config.yaml
num_hidden_layers: 14
hidden_size: 320
n_experts: 8
experts_per_token: 1
d_expert: 256
d_shared_expert: 0
hidden_act: "squared_relu"
moe_layers: [0, 1, 2, 3, 4, 5, 6, 7, 8, 9, 10, 11, 12, 13]
router_score: "softmax"
normalize_top_k: false
routed_scale: 2.83
balance_loss: 0.0153
balance_bias: false
router_z_loss: 0.0001
init_std_router: 0.00989
lr_router: 0.000914
vocab_size: 8192
norm: "rmsnorm"
norm_eps: 1e-06
tie_word_embeddings: false
optimizer: "muon_variant"
learning_rate: 0.00895
beta1: 0.95
max_grad_norm: 1.0
batch_tokens: [65536, 131072, 262144]
max_seq_len: 512
train_tokens: 294400000
max_steps: 3382
dataset: "wikipedia_en"
Below are experts of layer 9 (counted from 0) of a mixture-of-experts language model. Rows are named router (the router's row for the expert), up (a neuron's input weights, with its number) and show model dimensions 240-279. Each number is 500 + 40 x the weight over its row's rms, rounded and kept within 0 to 999. Numbers have three digits each.
After each expert's rows: a language model's description of what the expert responds to. This comes from a sample of Wikipedia text that the model never trained on.

# expert 6
router:500505507477443523537507519485461493505465451488493455477471576562563465448543490467482494476554504540485585509405516527
up0:481487470457493472489560480430523453489493524477500561610451482470528510567562479536448496460476483450466491500499563511
up1:514554496486445520504475532503473435563504410575514422569516486536453484591557517495516497548440472502455486492501556590
up2:487464611514553502548514537452496467544461508497484497499466488501462495545506481526541518502526512552425542541437572503
up3:565495523484451554519507526516357487485468447539534573552503513528533523516473507497551513481508481508464489527421564544
up4:493486495508482500523506480490490535437449375470498508509482544518481526392479386506533482455502552527505498580451507450
up5:500491504469491485537511503497477509529488523462481524437558461523513506454502529527519524498486492559468502484430461437
up6:528544498542557519539522497527602452504514498487465466502506484376482562537536518522476508456483508471513485456468492498
up7:557530551453518439535500586480412507474392391561523469468431506535594492534533550538495480559553540486511602518486487611
up8:517539520495506351494437535444479514565470531530542421476456478495494505512537486514495473491500489530471539518451482479
up9:554492501582487506508475503483485503413516563524553550486465450584509495469507514524412594529501542560469461502472499530
up10:456471480435456542468527475470488476395494492523534438474455477494508502477520468501564514484464437514485509425438522444
up11:471505546458470526507595486437494510503463518424335493501502490521464538398501515522527463469499513468493502496503516444
up12:499543501503469522570514440487491450501494520488425435476480500467466435531515381500522501495521456499471521524520495525
up13:465520451464492465585495555535498479581484469517488532466544490492466512509432534498530507498515483475493511526522501498
up14:509500532534412542566543502425543468523421514524537447556501476488575564489526571499507473578431506524486470497470498570
up15:440515464488475489531414461507485540505461500487505490505457484548518492503508565516481494496520432524410518486542566528
up16:512580487568502517470548542439457478528504507408465477514523456515506559491543485537518496515573512523480477517530416529
up17:499482458506505474550495538403498493498519514472555485511484466521469443450532483519552530517472411556544450511518405572
up18:557493520504501531499484478492477465504550426518544467487453480437490531447392560544478526456533388521497500494522463504
up19:549489516613490507493507533494471488442578460480501590485476515529492496569427561606389497448456441509444507530525464545
up20:547528503508497477489497465452513468586513490460535429480519469483464494508499491504507458493550490503578491348461539431
up21:483475524492557469508536566529513510506494499505464442553506476529469384458476452502475423526484574512519460542504539518
up22:508455493500476507525449514503468447552506463540588549504441482498494451502462533567494527455546553498577513489429505436
up23:456507557499446539541485524459536498491493509495554506491580489473516467507551520547576489521515565546532458489465428535
up24:520568526478511527456543523473502523459528517499478492493536540481543496538501478522519480465566508589511465458510484516
up25:489451573455487557439487427443403484507401507575487537479461508482576455524473480533493502470524518446453579505490465481
up26:481506498474497439484546503567502499542512512443464548441523521468522501438496453513498456424490485466514532520505493481
up27:484485496428555502504506544445485529520447492455535475545505433498493531465547436488496448493570504510495402489488481537
up28:481488516549487551523487519511504537501457505489564496480533508485408455492421454503510531614410587483519518407469607499
up29:462468520495419589468433519462407502501476500477582515519491435515475569503493517559509491557507469553512563476416485468
up30:478513435530507496486509447529509505468447586477535487571485511535505460488469510450482452491469547418468484443593538507
up31:504590499482475460487537519535450625513489499495489476555493548579487482617485450520448466499448493473435469411592484572
up32:530455464489495456467529464493476514453512467494470508541540488500616433488460518480523461526497459473424504481482445497
up33:494510445439404432508447513513487488582468523579489409513461568507552571472506449558554495615499460483478549527442508485
up34:596435504542489472450513463444477438443460467495477468456507472510544521498466453552543535485482501522498526488515485524
up35:501468429562537515439495500493513541517523508471481479501527502534556551487558514491510522449507505552450509506501486507
up36:564628447513525516551495492517503495500503510518518523518538499560502496456491514491499442493475452501557476543574516387
up37:546490538493530506505451502514468471453571515498478507462551530544505486517437486571466510516496544457497482494513467497
up38:544538521526494507450519511526522543499418526545468453418508535525497518513373582462498535470595480489482484436490467510
up39:514521470467477572558490497445509574461504483504481534441571493498499538457456565480493508552558478497430512424499442519
up40:564523475506492470584535477460544535475496496478517482586505523520537484580479499566492511416562524459439486547436512522
up41:577536497498538560534488445498562497521562511518509500524575494490504472493456499542527495485501477502484453527500510502
up42:495479554492534476517509469445501501451454456473494422505581509449476432484481516468565499522533473514495583425396434464
up43:536464495495473491544501492488519434529585489498524498392525557539493488530529488504449523445535545492510557465516495497
up44:488551503502365566478506459480493565484498496520545469478513478502458461609534453560515550463564511483507557533441499542
up45:500502498559525534515503525450455493502431428505511500525460449510511500453443508492530479481501492478496589477485551453
up46:505567518489500523438496484482498569477476509480536496567471494482499517512453556487553565459647498523531485520565485478
up47:472525498499466589416592495457416422519537527479441513522532505582502571527517519543470480430514486501452499501502423465
Line breaks and headings. Line breaks, full stops, heading markers == and ===, opening quotes, and capitals in acronyms and degrees, such as B.A., WBYN, ANDP.

# expert 0
router:587560498515482501506537559445499490517489466539574518459434532475552539477485473382530491517546493487493485553497445459
up0:498427473425547534511548499567546517479550522492558499394460458507531497482455525476478516536484519542518500500511532468
up1:501465492524491573467498426502474502488499501503524546505474482465517598513516506476539583512505507507520510460467503502
up2:489553500526420493507529514472486400493442552438430496515437498519464456488512505520536486510417481507449497512554515495
up3:495487480464493557451520500482427506494500401556589533544531497505487510497425552460473524426496417500527439515500491544
up4:438542517468492536496553596498530550455505517468532560484454490489481459549506500519572507500476446549553495551420499472
up5:514576545623493512544537556461529605487492537510466535512479549447533528501532466464450447535523513517503563482392415493
up6:504486519531442535454464527487552399502506479516510447473502408463465467594443482468396523549507512405490502533560472523
up7:498544459498502491494457482480511516487493474479523498477484473554547509530501547526552458483469469503537521484454445466
up8:506451527454529467507538468492503507571472464483494525511509500544506494499533483500514509505463485506464502478527572476
up9:524497460481450500467519475505473497455430501515503380535496504509508530573512477482505481512556548515460494430479539499
up10:499555483502505459516423472534444505508510507478556468525505537505433465511502421479511497519479534506534500476539502559
up11:483531521524477461490482556536559491447543504492491486519490451508489484560601465502531399481563482481491580488456514465
up12:378509497426474492487466476507521443467508521461451457507529457513526592501525558534487424445435428415482521499475438439
up13:548504486599503540415493537595531490501482536505563549499380461497519487443543474506514477559477577537498560501524502498
up14:531457505466450488520513446515525516499534469507564456443491506437492478516492541492552619501500544535507524535393442557
up15:490587503514475538505521500552563475473492492493491485542513502512510480530571535420495462495526503449433495510515534562
up16:536601495437469453462495488483547504492514535472455488504488425429478491488513505437570475530503487470452451587413473547
up17:422499512544453464570469521562494465484502460509529485479462494556483461502492500437582518538473548492457527491525432474
up18:496555531514508448502488505458483486518521505596572488477502522502476562474492506536484543585520490466481485511517395479
up19:528487483530495401508531471566486520487463502483474466459520489507498513499466479575494545471538534476538438429460527496
up20:509506502466504477543512463467466466490565502539544545529521515485502496518508555496448503419465449545570539494504454479
up21:526524395489498557519457568454536415576463501516523497493443507502435523501488484502501473496557471507493453502435484485
up22:519445540420465549461473487509496511422524565493527511499489474529518477508514484481562521494434507518457480471488524456
up23:452474589460501505479505473517512458493479521505503511485502519548466499529439408428533485487484507581507581484398464500
up24:474574562568462520501524433499484500467485445583546463508479528451505485505502572498487487450518464468413440507547561521
up25:495486499482499482468570533498434565580553464514563526506546497515537488494526432518482533485491521540452460456490454520
up26:523544433466468529520522467495486587560490522512491528480505473482527493570414453476524457497494461497554501523490443470
up27:482484547478548479504573592513488480547523474499525502508502506507543475466509499541619489538519549503431501439446517454
up28:515455380503484514433569511562497478458430500493556475471552427458494511418376593480458524526498491522482406497447447508
up29:476493512495463497502504501489482418404464505503494440496527497514442448508412498491478559437552453573452499509533503455
up30:450497524445504496440560575511510496511493547505544505511582522391527465533469506504438532469475487479495533517509483515
up31:531508457524508469547498475498497516527520500563496568466521495418507509494524508503525448551550503478514507400482378553
up32:526483517473447485518482458499443507484449510465490495545382464512494487505545491376503506533540536522470488489531499431
up33:537514470533517489545446553533496509534501618516516499467497472499522554526496549481526575483506470472513526486512443479
up34:503433511523468515494491547473465494512516483520557468565522509404521531484523493481494493512484442497470538466487568484
up35:456591458502462482503483514456518491546575483493443485546492512593551457476530544473526439440529510561504503525488429499
up36:579474497455495529494496454521483472497527509446491494444414585499524541461489520521488501424583506613513479539538509528
up37:521480499515523496490434495432494484536557513401514462434511518502426545468535524485494495548444481469488554441508537485
up38:495579524515497535566532500440499504520503538473493527460497493499494447479504571518479445463516588526493511521448472501
up39:481470497498500431504498498485460444473504478484601495524499501485531522485464495501559536525503533523440483578460470475
up40:514500505581489520465547433512445534515609482551557510464544533519413547483449560509500475565529471487506447502521550513
up41:528504476476474480487518470507491562471440567521567555507482471473506501576502486519494514541572457520518458518456524515
up42:383461429528484484525513502493513554514497502474589557476454578516446587471508562502520491489504530566541548416514516500
up43:521514491503439452483499458462476457574558465512539473501510544443520493527503546478541510495552530490527484548503558500
up44:516471446448489518543525538527543502504496502509478399501466410533509501524460549496481476567465567500507500489492510493
up45:587459506516525545411562429454502539499489480531451487523493531558495486500509562495475492513475473499596508511432458501
up46:484596514529449497531580499505492590577501592493501462389500570486505499545495522465501533543525542493519520465468377498
up47:477536422501515516488510503530498452519530456517492591575472529487547455467583528506480512538504460494505492548548446447
Digits in numbers. Digits inside years, dates, coordinates and number ranges, plus colons and dashes between them, such as 2004, 1872–1940, 45°45′.

# expert 1
router:483497443502523482520506474505468500415489560550598496532488534516588458464469534480451444511542495545489543523519533524
up0:506544499419494412501497524476454451498517505541503553446517521499465514539472519487470471516584487520442533515536510527
up1:520435460447435454498537483500487469499518465475458575493502517510530480496448505495618429465494418508476529503567550569
up2:512576516446573501495500581574491442508477546550619540503542523538555518502512522458487445569499508543540500507530501522
up3:476424477505494464491496516479502500464469536516543523457529529445521499516488499483458492433471404542449562501481479514
up4:496541501526513501490498498497510378447553501528509489510488583503494489443531499558419525473479516534500504572535480470
up5:497473428464474470464511505508423514387526602481528552540503461503635533593510457429528493503522497520405508549488548570
up6:501471470484455399500464451410475534484512503500526498430508595534537516501510501529531419533488490477546523428484467495
up7:519502458498505562620467487537506473521475434554530498510490491454488504481515503551502460493532508448516499510482556475
up8:518420530469475456550508522501540470419536495564552511462415529513520493491510525486549445544465549438466445469427479497
up9:525493567499525565421502496597506452462496559526513476472465492496459514508524499576437508572459542523510516417465535546
up10:507463471550572552491467471512572534485491509466536488543518486488333498515513507513511434521505527586493428463505503538
up11:459568495494497403469522572541507519508524510488524527493511508507520532503489516488425583485539467492477504523533517490
up12:533530534486588475515498539629498500579551492435483444472466474484531415456488570456633474537471454470510551499497498447
up13:480545508462498463497487496513515467368491427485540528446508481480479515479514543571456495482551494528470517513567498515
up14:527471505496531482492556510535523485520522451526529523601444500545482554576468484542512493501550485529502518553529575464
up15:524490504535492453478528415493497468494468496510505490538548471502504440513501501478459460555502475520473497506623549498
up16:491518474515574535478477533493477485474478491511482533557473526505455463464481459479458465482506581500469540551497490505
up17:500432511580535390576503502538552572461425507477518504507565498493452454547484533518520492519497561511390486485516502533
up18:514486419496495481537460429557471518489496551497516442557496519470480521450493424550513431518525472562495532478504530407
up19:509519491460530460490544568473486504434461445500526538519464512426529449472479517475451506552460513476513549501389506412
up20:507457460510500488544493502519470518548499505477516470508484570524498498543524506404544487468569496497533560478437495548
up21:571544454525536496375544511413476496489453544573425527520484493503582497467414507500435395453392479549482536501531462525
up22:494520445528497555502527436498480467450524569512495495504539567493509505464511491519528498492598431525554486497426522502
up23:404493492519480512512515504513461486482551511467553491423462525611507518488497463523532505531501477540502469489504529515
up24:414498505415523482508428452498483507503515535531546473470450531499482442471519449533528467547516472511464513456634512528
up25:499521465421498552501497459521469543448469478441444502488399403472573455432578519398556482472502509514523466456483533528
up26:501420409568453511536517584492427436535492500490455488516536495503553443515524546539508495542509505434495529481488410472
up27:497505545557501527505489500515509509491517464468521504542490520456431415499511485523455364534559476507585510552517529544
up28:493424565497497479507498573502420550534496496484475500504499405508492457424426478499511510491494463509474447539444509482
up29:432542497474403467488455477498493572548429512538538501612458520516535521554467429415509505458514550517515527579533498457
up30:520463517487544499547505464519528366486535467566516611527451502534486565490505472501492523553425497468543587398428497463
up31:553500560491571544526506501579476519498458440527545413523504506488501480494585512491473463533451498475543524488499482557
up32:478443482524373488446474515485444510504441544544541416490515503640590483479490522445478540536534498631511466536495550468
up33:499545570554519525507503574488516481495536544445602461564481484517512484524447488458455489516499539536471526494541505494
up34:500472535531464512499463513440507516494572501562497523520535514514482503457489563506506430504546483440498533508555526449
up35:501477518499500466441474534481495543529554491436520502489482480497513496544432543517466491415507485580558467474511479539
up36:564495451513486485465429563475424518522480561548463504497538476470504465506477514493594497562479503497552490425486464498
up37:493507513490568477487501473550524536567512482476562554524560501549502556532541519481508545495523471483438493542498473481
up38:583459561501555482512515497575440441548505497469516487573539505510476521482501485526559460460409421532502570576511443550
up39:428501524446476521520492535499533441384498540497548420515476475487508527554547486462378485476506520467495512474501542482
up40:484441500502564528495565494466540448450495592546540455498448517583526470500492560458454521487492422568513561480491527506
up41:494497467494587409550548487521509498487438488495530495501538526535488565505563514504562515512550483475516455553473516486
up42:533514490567450523511482486488415465629475483577481522537429475499464523558493516515507522518476545519499448553541538541
up43:496504534572512493626522541500539471487493533432538451520459487503490503417511525410551507484502542453491524485484497487
up44:466502481543522456617509449524507498466487473526468527526421464462441425444452505525510500493553483480550491558519502481
up45:535494482523436471526542383464479470455438495541519508491473474501531523545478541493521491399458491483436495542527543501
up46:535509480443503484381521510408491508457542484496471480502445525474482446492473477456494402397494487533505516483499522512
up47:500496491500482486485507519586493485454590544499459483595436516552484499447509475468501536478510493466441513515497490504
Word endings in titles. Middle and final pieces of words in song titles, lists and infobox labels, plus field labels like Date, Genus, Career.

# expert 2
router:497484553524442446514554490539511544474504464499554532519530475482546428468539505498502486534439499517511525514538431540
up0:556554502518498453485481460499500499455496495519504498482475512501509480544616546538478499511484485527455536495511501513
up1:511500490425461507548490548570564462498443533459583499464499457567485440559544466503488515528551476508521496503526573501
up2:486520473551479485457572565610493499493506547463508493500558526503518511480482525573403510508490483479516486490527474491
up3:448423522567512436496590456477490548504525517479550555444470503476488434493547483509455514508513595472525460521484509515
up4:512536493509510495516546494501512478418551466562526504448501484500467489470523501519483478438478534493495527529456431537
up5:555494502511470506448479515480463454560477479482463522477545536415511502515524469527538545472452537482540523499448525642
up6:531501505587496427499457498510493525557465499490524517499515502502533497486570512520521507520511549496588530499538545482
up7:477492488508428511492417473495518543446577472472492533486434507479493470468511490488469477501487575488489499508473503486
up8:464474503483467481456533473518473532456475481454513594592529477501498514509460410569487500386499491536492525550556488517
up9:499502517474503489475456473507543492490518522534498559482565521451527502480528552488503438487506517506479446443504501494
up10:523437491564460559518476459462584445515513490546496467448486520567454502556563488514504559498504583507545500488392498382
up11:513512520550507502525501402516497512608488492441549498533421500508486510494485547552412473482443517536420530487545529411
up12:549483517509438503554513556488442418558470445526508495503498474531450579443504489492576520488447487431524524547518474475
up13:521465523551501498560475478507500519472436458531499499534509604440520520564499507427483482469507554534497489490458519494
up14:544534508556438502459457468537550469518459435527546459544412455454522484402498531497495454475484530601514507552440498563
up15:562521491554517460514467538482515498507593515511503541529423568411505574491574426507504491439421485496445522434533519553
up16:493477556490493503576428513498633426514520459459491492515473500506432487550466506489469453484528543544430545496508537473
up17:445466529498447530442507492431518491563514529508507491496486522506496531542531430497488407501489501525537510565516510501
up18:513481510442433619507444450511491448516483508529577486568499450595542413594515450505487521480477516390457503467491515478
up19:516502469535340419463474514470502564523459502526519474496524562478561595472511501490525523415493506476507605536478459506
up20:506546459485513477410456501547464490496486501493558513478533483522570534525505487512507431482488470475483472500551516498
up21:472484481442497475485512515542497433508499544503422480468463490531450444516535508510482499492508503529480524487512453471
up22:464471496392494511490530532545494518598499499534496444498473460501537508484499512486497485571431490521495579598516530525
up23:543489493500544502511491501506466563507506499546464483533522473465546458501503426430442490429557470501459520497490480493
up24:486488501525512539591423498484478470522581583528545537545472558483596434486494407549532498627485511473459531514517485520
up25:500477537490505556509452495540512533496484594468615463563486532473526551465464541545539498537436483553401498500509495510
up26:468496505551504505520509505533499543506509515419524535456511476377445453426466476510575527426519521494554561421503503525
up27:557507503531512455440587507458489514437457461498498500501471565475566473486446570459488541447519497553573507511503505446
up28:511453508503484465518666477473509475438516520448540550479496499553527514548505512441445423581515548501504546491596487499
up29:479506561503502468494497481493525529403521493494492516521501497499504492531530516431508500486468483502540491466576480525
up30:473531530481490506512579518509527420493470484481516493518509502514551459429497540524464489546443472524445446538496395468
up31:496496459499480420485497461487509487517507539483600516568521423517512497493521524503514457477457494537524471479544509524
up32:540447520464552558473514493453508459482511447467616520518529471502483436506568397502495433489515493457430520536505471557
up33:491491504527498497543544465493499430444448499497486518501556458517475513526574646465513490507510485527528547479450468536
up34:468465497483485550510583513510448511510521515528541478462480486576455567461519463465497460457503548537467550462501511508
up35:453456495433470470529581482511521413471469560516491554513486652500536526515403556532484484460442464592481551501531497494
up36:550543511496480533497527442539477504522557460505440488489487546511437515490511505503431515424462496608490555576429480435
up37:601482495435487501502499476511519515458510510498489517493554541505538507456420436509553493523514471556541517523553486446
up38:524509504513462554553570505500485536545395577460560480483490473444482520502527547507456473472565506459486528469513433479
up39:532475526497474564504539533399496529501498447505516512491546505487490416464498509500495494542513550442531477425456438547
up40:504443546502479510483569502535497532479436540488488497480459488474512453458493559558486444505468406543557473551483511504
up41:504556491508455428453502470497466481542459580595486555501496497513506512517453488528501557492513542508465505517547536436
up42:514470464512482508464474479406529475471515508389573413526553486490467588543485530577485502498510496495515539544510510461
up43:583458509499501397488476551419484559504504531550482490495489592448469554538511569464493506520443553486470507524494506536
up44:484538448462512512504473509486479527497446482422588554502436477525498524469506552545505481505456544490505488495377467547
up45:519549540483556508514439475517515488442529448581515434500499481488535503541499451501437519489501478493462439582503412538
up46:597543414517496469444515474490486509524509409440484626461537496512527470482495512488496477524442487586455456507440453475
up47:527517421501506478499505480511497497464552537510520438570556466478487501496496520535534544534453478449469469490484523528
Commas and connectives. Commas, and, the, which, who, where, but, and sentence-opening The or His that join or begin clauses in running prose.

# expert 7
router:550486459474466450501510520442511468518531503514563489474530546480500434452494524528454436587570509486425487550451503544
up0:498522557472501503603489529552426482523416426508503482616474513544499482513580509505513510531559612492475496455434510530
up1:460523467467524466518515517586574611486567452360506551495549557501426484567473451480541478484553513460508491500505497518
up2:477495618491474515496474518478497542451541497500486537470506506550437468495525527535486498496463498494524496552530471502
up3:457431472537487512503589476492515513582513446552484507494604463516482496479499616458499466483502511558487441480481478559
up4:514495486560459520467570477498471487508495516455464452495523526464594411497528500469533491472456502450495459524461459509
up5:468577518484469586502550433531481512499495505387505542509563506513471499480581478508501509530487546590529473517475485644
up6:508489497508514503496497478492482490435527512454540507491487540486521538522474462584486502539510454509490519501472505492
up7:491560503538453494527536500512488511487613522449519470496430410511468511479485613471558429492533627536523484461502501500
up8:516500401498472489522544496478485451472470521549510503493464558519456491471495552542560501524540535520530494519425395494
up9:507456588508495452471486406469514456523590495523511507526574502499422488483558511439595464473541507556602457524478472489
up10:504489510517520506499485502478427427483498536531525535467448453510472513503561501468536500604521509478490465557472573494
up11:476487494490483465447517552543592458487518474482578533556531471480609482499505543481478448451513481516529514463507481438
up12:458469513563539487471596521487425469536563491524515509501478499514509531500484495492409520518479523411471539480479428503
up13:482516614482483502492480484511514480468582503505561488486583499523500489431563458506468444493511511554523524473426528505
up14:471518560551502460521418469503467513561471556572498471466483485491492623531449542550502566536518508456500459501515504519
up15:530467516519533471505429571511564534505553504479551498468526421522527475475496524502502450472500510571467544507472515577
up16:593456440499440488463479501492486510509518497475504517513485496530467435504450419575462510501554468514437476469509534533
up17:501514466613487476528502383505515500592545531432507499357498475455563439465602408431497389531477535577502556442529535498
up18:447422456448444496521506549536614504489453516550484474550511481565420517579495537507455525514522502469531464520449442471
up19:502500514571407397561546492459536475482537505503557506503545564550481478501530441478595505506544407498459573539507541568
up20:521435505506500476504516554497451582482522523460507481522534561574500442543518561543482545529450525511471448453501498585
up21:505535486515459592590462570488495463492521427469555568506484487485545439496549513607499490575459457477503581479502484483
up22:605507508488476506481502560481489432498488446495511523546523473461558485484560497517513464511640483545458537505454467542
up23:504507514496458517507489499419516449479481520397589507504502472473479455471525511533493432451579499495468520487440487517
up24:532480501540450461460522616458496491506511497472531506563512501472496490507518557541495582454503506564503520507498455531
up25:568560563500533529465631486532540533453507438496479494564495510541518484528523529532552437541521507534452545543478494547
up26:503476503462418504532521499482429480512493476561541503481545489493529483546554496477431506499485482481402460523541490474
up27:593499506505543514519512488501487552392504549570478512496490517547479526551546519505487441475581498498501579479492514558
up28:506513505538525481511505496504463557535502463495491454480508511496552494482470532456510464559542489466496463522511467466
up29:503470533485493532493532416504484406527494556517537476471426528517411598509445502548470573530504520512540513500505502521
up30:526519532531515475470503572481452541427464544507571502527521507513434519463487493516514517520570423555568566444465481551
up31:520512542543485468493533503583517477504491457488496583470486474462478498503439487500443503529500549501507494472490503487
up32:492483517490470445615507409466514481518501512562489467493490521482457474520525521497457498492520450458514464437497518495
up33:544463450478519508574438509507508495491430446525519501485505558510566465519539557430614483511504523489518448560563532492
up34:486398447513457451524553501518499580568532526525488483502470556514508538483494493420466506443465463503459471524509480460
up35:487466496454499484573485482489423430520481586500503580514515502504495504535614462437429532509516561524502457495367475537
up36:476477505530489511553432481461503545459569467405533512496506602492439470416408452460485449557421508469512535469480460520
up37:509488509513504445486525495496459561413494468411579499484507564491458491429521593490499486509487520520594475522497573499
up38:501501491468455403498500482578510458519502490586513470465500532419478514479488580527532449584572589502501421465457500491
up39:488491522530551472543507411484489553500543499534519480488526473481510518486482509512490522584399499536528490471469456540
up40:550527473548464502383420497458406563492534494490557559532488539501507500508434548494486460495501518459460496547507499495
up41:496570552478502503510520511496414471568489435547526471481588499451546415487553490464505462525502440487501516502523538505
up42:480493439462426578426559551504589519505574534462450501473482537536469439502491510486504498506550491562438500523456579477
up43:475498484459439494475532569538458452481435537501448592495533509491496494497535565477464595550499502555511500480498474499
up44:509488504509463492533533466505380538483440468462474453498502496516574498503520509439470502433486574412549436491546515496
up45:479586474408392575460542517401498446472469491458537466491464515535462553520517548506541525458579511444474522495494503509
up46:529524493533449507474510473496550447502504511505539414497462483488490443356520562554481475556485478540532481520492448491
up47:492462521460471514479540473432555560576462506475542464442525510473451562509506563482515512533505514479506500509461423438
Places and prepositions. Location prepositions and place words, such as in, during, within, north, South, London, and country names after in.

# expert 3
router:514544484494485510540511475493453536479528550566654483488508546577443483469559547468495447426529462512543519541439534528
up0:425500553478501471560551459532558497516578426550514577525523486465510513499503476572433492541511488513477452488501499486
up1:443515569509494508477478472500441444524490600593434479492488509490504495538490503528448561501453457522506493508498496580
up2:520504473502482574446440433533538500457482517603484496511482524477465524497541571443507478477472494500457540569493577503
up3:558526512520586536514454471541503529499468447499516492505500536536517540502532459499489509506531492451518490446506480475
up4:527436439489525600553482498495456498486432498571515517487583487484494506486465501526484499427493514550500473495456556444
up5:515507516489499480486486484432545541483469472487486485446444583511534571545491477467462529555441536504486553486531503491
up6:497473543516515373518580543456533489504517496509530542508439516523493518463451501493491503534515602530493488499489492537
up7:506444496438519525459447496498449525500462496439592524482468487481479465495545461504425483424534490445595461490492517551
up8:442518586429563458489496508531527495497510503531664497519486498475409578508468501493500489525495503502531523540500515494
up9:565508487451436456500546478402518489579545480524503506509527500551504526512489556487583597524516466467559437498542566578
up10:576485425527513555472499567518499486480432449519530512469479516484512450449485492484464478572417461505499532464505477502
up11:492553478511466490557488480439559455589428496481434548505533524505525461434519484521453498465508486472506516458477500508
up12:471595500493501497489572484528469410482487465538423421560529484509552474497560537543485477564525500367479523504469504538
up13:527498507454477502529562505473421518585481496458532521503496471427534509446533482480455510473444501514575534507500508592
up14:487467513485455486484485530519477436506462435429527517487476585511420486510508505553474485491578522497480530528523501465
up15:497448563521486563508519492476481519490583519499511541445458465503546541485549377513454501534511472394464500416489514490
up16:513568497423513530504485495521440441484508482530501489424542533622432513574513473592502458568501536435460566468497458483
up17:453494482482480495527501497522493477523459483418461549545453571507471563494502512478552466543553471508506520417421502562
up18:445545584516503499414473490416489483497520501460614543552545489507471429498447571547530462500521463507528450506501444559
up19:503484466528474505524405515476428461541509649539568459554508467509515534546536544388490505513451457499454453493532426543
up20:485570559545497475457504532528442460482546504454488494512480499496605483493471460497583481492517546466510441468545506497
up21:511489488532515488517561482478472461543453451505540429494413595474487500515486497504564483521564468467519426473543559571
up22:464429472471502492511529578450518508503531483448631496588482502460512543504550556500521503482445500591463512508476484528
up23:501557501494507492529557558516545449460513489570498512519490489462522447384466518486467492477484544495508508499539494582
up24:503443477503433516481501562458403435386531504413516482535560388530489500492524507502477509517510503571496502515499522508
up25:489565479541555521509489496512503508425499500490559435504547578495529532458509511482538566470521495485546561529507535494
up26:491509483460551504523536471503531499482475502509520458480484568512546554467495592502474510533486315497400498500505423462
up27:488551498473493533499424499499499454498500541475471520446513411516509572471520477517471419509511456510472510491518502478
up28:477534566514482485519497489469489406484503429467538471514493494522489494466573573432486489526502496525463532498456551470
up29:524452449511477534511566467470465503439469595513484463511434528518514510496437507482431498476474551512489512506537510555
up30:404452485540477506473499497497483551483499510578537589477519483550455555504498462547472474532480492498493489488396513442
up31:475557408558475505503493501493521460512513494477495510526472512537596493488491446532529480458433440471474542497544510466
up32:488459503459533521551553497468522461478447506428424364498574473493459446531504507496494494521499489507545538539434514525
up33:542488384550509499424514521525485465486525478492492418462490455487525498480559420503514488477503571479494503465495524504
up34:516546485496474507531459482486516446518487517597524463467547545456464462458505496507535462471509545502481538543452508533
up35:499557502525539520444461522492538491492540466477536504595421572470553488497479491500495588479552463500508492505505533476
up36:472491492517477482442477560535511512513475494444502503494509481427552482554570561489498533519446460542508532501483443511
up37:518491479481441489504476508492515477486431534466519437539400490532499516444507501447551475500485525544522511501520521491
up38:524465549578484517569496581532541443486545472486440448486498545553394528503519495452506412444616542448495502508485403491
up39:559479506528504463472500504527431567495480484466474529505527551455466508525419494500569492554486482494485443416508518550
up40:466432470521481499427520505460459514496469477520484583472564497492553466550537543473495530532471518555510606477514435450
up41:511495489530449493508419503484516579481512535416509479538548560512498477431498492500502544486502525523507467496513497550
up42:458470563483520559509425504468415487514501557452501490457492574528485483478567516555484480535532428505583501535454509502
up43:606544535499523443538553487453457540489530493489370562393551516510542525487500548467532513463443451504432473415540460520
up44:547491470525470403444501516481527512398519476532486502503547530484501459515501524502457518526481542543599480522563508481
up45:432559505531566505441500463512493498471504488516527490564532511462490502533464545436534446536459460566528496614474540435
up46:518505484502510526546441566504507467506513498517507496525537567581486535443497572462519437501506508478450469530496486514
up47:530445461555552501450487478455527515503511483440517523542601492598492499499418532551479479419525573548546505547490466577
Verbs and function words. Auxiliaries, main verbs, adverbs and adjectives in the middle of a clause, such as has been, became, most, effective, can.